From a checkpoint of a small mixture-of-experts model trained on Wikipedia.
Size: 10 layers, width 320.
Experts: 64 experts in each of 10 layers, 64 SwiGLU neurons an expert.
Training: a variant of Adam for the experts, 461M tokens, 3518 steps.
Below are experts of layer 3 (counted from 0) of a mixture-of-experts language model. Rows are named router (the router's row for the expert), gate (a neuron's input weights, with its number), up (a neuron's input weights, with its number) and show model dimensions 120-159. Each number is 128 + 32 x the weight over its row's rms, rounded and kept within 0 to 255. Numbers have three digits each.
After each expert's rows: "comes after" lists some tokens at least twice as common just before its tokens as in all text. This comes from a sample of Wikipedia text that the model never trained on. Tokens count by the router's weight.

# expert 19
router:145112102126095124066114105061116138121138127092092149144119133084166126143133080170131148086139134138089146189066115147
gate0:143084113072115123104100135081154125161131122159101075178151128118119125122099123192180140142103124152134155122200146129
up0:187133144118151111143149113145150159114066157162169130180112109132151138128123101125124155107153169131115135107141147077
gate1:102155087099038097132181106106124153099089178148117141140088160114140122158155133124107147080144118114144144060117114152
up1:137139137101120131113154055129074204130101148139126188140075142155142140166144177097106162128173122189164132126160117130
gate2:163154068191054166106139115091103160120155159118118158104097141116149090128131123168141142120139112169141134090186159105
up2:081146088115190141127129192162145115163117112133149103107187141177125158098131205053094116132123105120105100164106108122
gate3:069200161120122158134122113173148094101106109054143142147105092157115151139108083079199110136088130104171113148243167119
up3:112117143086065152089122126154118144124099118106025123119142108119182129049135125144109135169120109176127152166210105106
gate4:148082108138103122107153110084126142103078122136091194172139093133140102092192141163170088125131173169096128127123127188
up4:166165064150149135154207113065112124066116122126110159135120074131116118115138120171153111117134135131133150089157151143
comes after: "\n", " |", ".", ")", "a", " information"

# expert 36
router:165187105081101165143105119153083158158110129187144126135096182105162116132118146126152157157131187123115070100128138142
gate0:125110131130117157117113151161130079107088145144123145144162142115052064115089131107128096147115118104086130143092159109
up0:167130119102067116157092107145102148169053196155140156131158185128111128156088134113153143157186129109107133136127150124
gate1:140156109131139099118132074176120100132149140128083136088098151125114158135165128149144146126154158106102104138114119080
up1:079119176112141132154092181189160171169135151201089117161175128022107099149148105139099101137176106147184171166154114123
gate2:111148157145081144147145037075155092126144136121118117163242105112198111150114161046131154122143127127069135156182133185
up2:159164158127128116121158133116195072135123117123168111096181114118140109127118158131119097142104128126164221096116162147
gate3:176111082103102054113122118161083133110067128106123139159124168089129208121102085112182104131190188134118148130167149178
up3:139159107103151180129103041101111115133137141146091059110149086165113090130146135102109144130135131144071119133134171170
gate4:097138088115141168085120142145108167160091124174097108132099145072143151114147139164101143087155140146166162104113132112
up4:161112131086124141144168148151088147180138101137139113118059148155128097108129141120105149154127149095096101119088112124
comes after: "%", ".", " ", " 0", "0", " r"

# expert 45
router:121111143137142096094141123155136183109083136113110135119118144168143109030118135085125129112124115095047159150100083136
gate0:129093141158108189111119086177105104137083162087079115135128177154135166095170119127143199099086081119088180169114109134
up0:121113178150059125115140140077166140146117128125110083093100116204168201197102085059134148102121034139168100127160085124
gate1:106167148138146131122146173137134156135141127132070159129136135104098127152107152104090132135126137059160135154098114147
up1:114159138154137136112152155159123169125136113129081179158109128115126117132089145094104153128127155076159142169102118153
gate2:133081160168140155087077137163165149121135095111168132081122158122122103118138144113088127194084099130089103163120149136
up2:130068169169095118131141092081123117133154121095127162147106102128141135105095116110128143114122167083051109090132157135
gate3:090168127117144171110126185157132113133108113132171124124160123092151119110098160096116090129152116072141119144157112125
up3:110167108057152169128118164129085138133122132126202179133153054160193159117071156080147149180173118070123149117136118146
gate4:062162168209136158096163128143162118094100092117090093087081132111117127100092122112117141124134137064065116130124044134
up4:142077081060095161152084149074116104128158098096179115132167128128086092164182172142115094114118144184196144134155192111
comes after: " W", " S", " s", " w", " res", " F"

# expert 42
router:134077146143112192172094137114117160091131160076093112128193134089169132107148190065100159168149116082116173085106110110
gate0:134100084118114064125115142120149158134146083140181075167121186142106095196146147087151132138121150057118122136158182143
up0:137167078093125081086119167101129143144112086121166078174122158107071102195173182066129161146121147060126122125120147139
gate1:084169116112108153124187101140076070123128088111131132094113149121103097157097085108089139122109130111103127096125150089
up1:148112093196126125150124157120213168139135139140166088183103091185134143115185159140160116127149166151127138130135101157
gate2:125163118141125074133143156112149114081102152159099091098117116145152121150116130140196079134085116068089124168122141130
up2:133140176081161102136081147191151126102167107092189156129133173145118130133120145129102132120134185187158113156140136183
gate3:144093124073100088133105160177158122096120121194222062102124126140161109121204123152165103107120120114090081090115120118
up3:174140115080087107113109085109113147113103152139175094129140093116165182170138075144170107139106134125118135103125184154
gate4:043100123109124118147129111104126139112177109094135132133111142150119147136100152117137078124149103098130090158143148102
up4:151093084085130153172139053134140150130136149118140102195064113123142170098103162096211152165135083125139146124161135079
comes after: "\n", "==", ")", "===", " |", " =="

# expert 62
router:166115099101112112178153136136055106136105121167162192127106126198120128086126186142161085111096127090068145091135126164
gate0:108090110140137120113124158118135136152175178132144144178204119156186076156105064150135102147136133135144160138139151120
up0:103101152147116115153064142070149085097175153130093062128185136112143119164138132124121114102105079084127133157126109118
gate1:146093123083094123145095077168159148139136126142118127152100134113144140084143127083125133114119178127129099132102105174
up1:107163102135125134074117145105040098169099145070176148117114096176191138135109118153121140132092093144087138190149135145
gate2:115172070134115092127052148152129202113070114155039153147109103117100134129096143113155076149138146169117190157130158165
up2:089161092114132130107052142148155119104114124122068099146108105098131158123125115088116126117181124129144200150121165104
gate3:085068135180141151165117173121126168092100128116083173117092141123143122123170098153131110155142133097122156128086105132
up3:149139114138138187162111121112175117161099150121173119165116069095099171108078111088135137110069089148113121143125148080
gate4:146098175100124153164159126131108054095109158111132117152125142122173151108139099168220102156144088175165101123143108113
up4:118070096129131108104107147137166166093088144211124118124113131083130116168109183101102102157153106107094208087095185146
comes after: "–", " |", ";", " w", " play", " se"

# expert 55
router:144162127178126194139059139118171145065161087092080106145095098091093120056121149131098086177130095080073153173121136145
gate0:138180145101119156128107199112081117100155111126131090120131157105135116091048145098122090159119154061098083105119168155
up0:157158098069112146120148157114057126102137140131136099178120190102159141106031128069124106159171126088102096098116156173
gate1:144174118187101128131163123173149092159096095089129152169091109119169123077150127182114073118115123087132132143053134147
up1:158084114162109152173113151120107131145131124087105107173107069062169126098190160191127099148116116066111103126120159103
gate2:133126127091192206126137140171121133043183169101132078111107163101139088111122136100154111146113092115073118157120166084
up2:114128133143063044120115089127124169191084110113154128157172043168105176109167115150109127114117107125216170098144093144
gate3:147130072180143162213119146135136105054133143142052079102114096152144111090133141173142161141146142155144129164173158150
up3:081076106099147143127081126096065107145103139090158021146161107083153143154141152164103131142172148143115138090110134127
gate4:125105144090170136178074148103110111034148159123182135139114157103144101060088177094124135182106123177114103158072150122
up4:104125137063152150132073150091092114035123164140155204140130187108183140059075148085154114182128152135145126142069142155
comes after: "-", " |", " ", " (", "|", ":"

# expert 33
router:089093192171147138134096128112169130088108158159112104129124145172150119098079155068131136135137131151144152083131123159
gate0:113103115164152157181133118102175092116160081082085135089177151105121166140112125145075094102139113124145128140146179058
up0:134107142109129147165129120077131157136123175158110171099163144138187197172118108108093195182114096118127130100151183132
gate1:094117116200118102176068110136101096064142134160110120104121125158128124075078158151112139160142034144125115125097129123
up1:098113151179101141142105080107113082146114156139043122114135128137121116118083170085084132159162053147137170097111148157
gate2:090118166159147086147149117103148162092173124090117040172114124051081116185073134137135124131146137085120148127132084100
up2:112139150126109135104150087139191212149076155079122086085092094092101109126175115143137090098121121094159128106115104171
gate3:076062135158174135116101177133096096088138108167161159077090136181152149073140132150121097153070166153137109148136145141
up3:101110147140167108088173096153117140134069139169143126105097171175138130082123156144158141145098192144106142141147150150
gate4:073137151164157108142125132121181200092089103104082119125107092164105113083107135150101097070116089096125093125114091137
up4:167122170076130072160080172140102175119114139133079112082145102168088085121128114163087070073105079098144089152149107185
comes after: "\n", " ", ")", " 1", " 2", "m"

# expert 21
router:047120151117160166115099123075141101098105125116162111133156143128081096082115138081121123111151119147198158130159049145
gate0:181139146195193081136116160159131064148095138148100071034154149134096142139150140108180112148123150142101140139085143127
up0:158040078124140118083142116196134085103129068100127173133187108160091076096161100057100110101168091138115104163125148185
gate1:082153140096164142090151089100109042113094094098131143175131063126106133133131106104123132062164123094114135183095121147
up1:202112134190081144186097109123147175128146204151157106120131195106186114122096144135118137225117136084139113111200161090
gate2:113089087174101103104113078089077056103104125162169155099099141116114103082187159133149118097153189115154155077094133170
up2:140121180125077156117110140145161212147102118079147101166098129186126225198056113136140137090158073170091121204155111125
gate3:149125145138142112039146108139101100148151118096061116065198164089162113083152094061072138150108122139158157154164063147
up3:133098093156149130192103181177130149091123121131122147110107054112117112189111178121115130121105117072098146103141159119
gate4:107144115236219136085138129101121094121178125092158103105113148109120091125151124146077162117072128149099139149152182135
up4:163126087122119167116091079115111138076107157083106170171162070132141131140140138126123122133135138151118142082170175121
comes after: "\n", ")", " =", "\"", " ", " 199"

# expert 9
router:170112123132127166160133141115089131095136130063086112113130053119126177145098159077099128125127136106023182210134173085
gate0:119058149167161053108085138123130155090094145095148049150088100213166129114069167150048167049140149194130119130135166174
up0:099081143185165074127116143181139180101105116099125088170035101167195149088079123152110148110123165162118138101141148178
gate1:125091187146158153144126074124142188065101178135126133128127134107104143158145152130101151107133162083122144171107089147
up1:104143129152145123120125124130140152104146138115116115142142119173103109105195082129076153188101155081135112131167118150
gate2:112087133111157115164155168072155111104135055136160090140095111084151079124085076108082155111128137100108128141196147148
up2:162125120145111154123090075155151135098146158135149190117117129132093140104131115118119117170123087131126092068118050142
gate3:118103155165129167127130158099151148093141107107147119124141178092104137202072070160136122096136159136120111155136157101
up3:132156070128141099124121135176106121177128159140133089114101113165118096074181163107132123167136112111138095108161114150
gate4:125114133121168128151151108112093141113142104166123131127134141192085130117121096085118105125116128032127136149070152107
up4:107110141150116144101089139160148134178096144094160123102140178067110098085098139158185075085128106239128101080113098151
comes after: " (", "\n", "-", " the", "|", " \""

# expert 56
router:196077096099136106106138116158102114155113147146130177102138127166158103052057140137142135097105146132123074114157102169
gate0:100139118117134113168104143099090143104161103172088113102132097175088150138110109122076106130102105125129148131111099127
up0:139176131142150117095146104145163108175147142101136111110060135072148126125088118123178122166129087106197102141119145113
gate1:145134088111133176144156126107116113147153109169107102089139175152094114106127110131112102142053180110120064158131075147
up1:150140090077109150131159111176086135206098134202143169152137195227111123084066161158149088149072181127126063136162075159
gate2:166151138159120114102093071120093155126116193157144152104135087187133055086092124131146058096167125113180103179139085131
up2:132078091141113144147128135117134123150107084126166100166120130148183149135190133172134170240098168130103143113126113139
gate3:123131109190127085173117118067201105143173109172173146072149096111113160073086171137138061146133103064092148091128192179
up3:155115051115135116202154154175089077171137152169183154127116100096117132105089131182121156115117117083071144078129126115
gate4:142103121146060124116165082108084115085129107170137144119139117129145154086096129198119104091118131130108145170169198166
up4:096123142088144165098046133171144163169161108131133137132125109185132128171101203076137113085126146031173059124169090123
comes after: " W", " |", "–", " T", ";", " S"

# expert 51
router:135103214171134118161134121110085082154089134157175194106075148133120148111092151076098184126119132177191157108128108127
gate0:190055196186152155042163123140122098138146091101154132131215070153132117120102094155158150061153110093138134190128140149
up0:158105146129097122083225127128067110140112111113137138134155115109118150110050098093117153127160091150179152162128111116
gate1:136146105078126130103113126077087151134111159160118139144093147152140136189125096151195200126124195149117172100110132107
up1:113080138183177153125128193171139080117186102126111089114150126115080129073149141134077118111101066103146105131151155149
gate2:142092089125079079120118109134132188123137123117142095115183165151160151142102060149150065110133117101116126168139168167
up2:115086082159172088129112138073070125123161135091163104048156107151187063132153079126079146148179111128149141102180074165
gate3:184131125191120111141114173153123091106120091130125127082095120138128089095123087118170102122121112069140082118139134120
up3:094162094103115180126129123127117177139172145097112112121188159164133122146155196141099129138093113123120075109140118128
gate4:152184135134118189134157117130125124141145123125171107127164158201118097185235134145131161086108159095113103169093169146
up4:157136184141110147119141106117113131150106153156144127136195143118122069091143145147110190082141178084103134138110092123
comes after: " |", ")", "|---|", "===", "==", " ==="

# expert 18
router:104126143158148082172125137107076074102115147185138153129138131156073121099111133161091142159131137186120138168157191127
gate0:121165116158133098157159088163088091083111174142077124147117157076065159111141125127092124149177178150121209111115171113
up0:195114171145131123108133113103161149062115154126156181153138100111165106100169066173138160112158114122191086102124080134
gate1:070107073131139108138135108165135118117115157124094149120101132122092150167108146148097157112073150157081132128114124148
up1:076113124143127101154137092142149132042105133122127167070090141095123145078112149116149133127131012140113138174144115134
gate2:134107159172200149097141109117138101072146145128121168104127163123086095115116181119088132091095131119127150105108156125
up2:132140174142168137088165073102090059090105175136143182119124143128106129140088162139078151082112168150139150087111170131
gate3:141071085159135149151083139076065161164164144156139135111126155107106191117134093143120155159120145148070146117150150104
up3:115141167151177132109143074178192051102117118083128115130106140146144073137191133127139077058122091074147104162114102123
gate4:138125123121200106103092153151099108181163084134059165128158220093081156149118157127082141158134142149122092115086153080
up4:125102136126163062126081147139144094152147129180076115157126157151105154176079155126108142161142148177127107084131179109
comes after: " 0", " 1", "\n", " 2", " 3", " 4"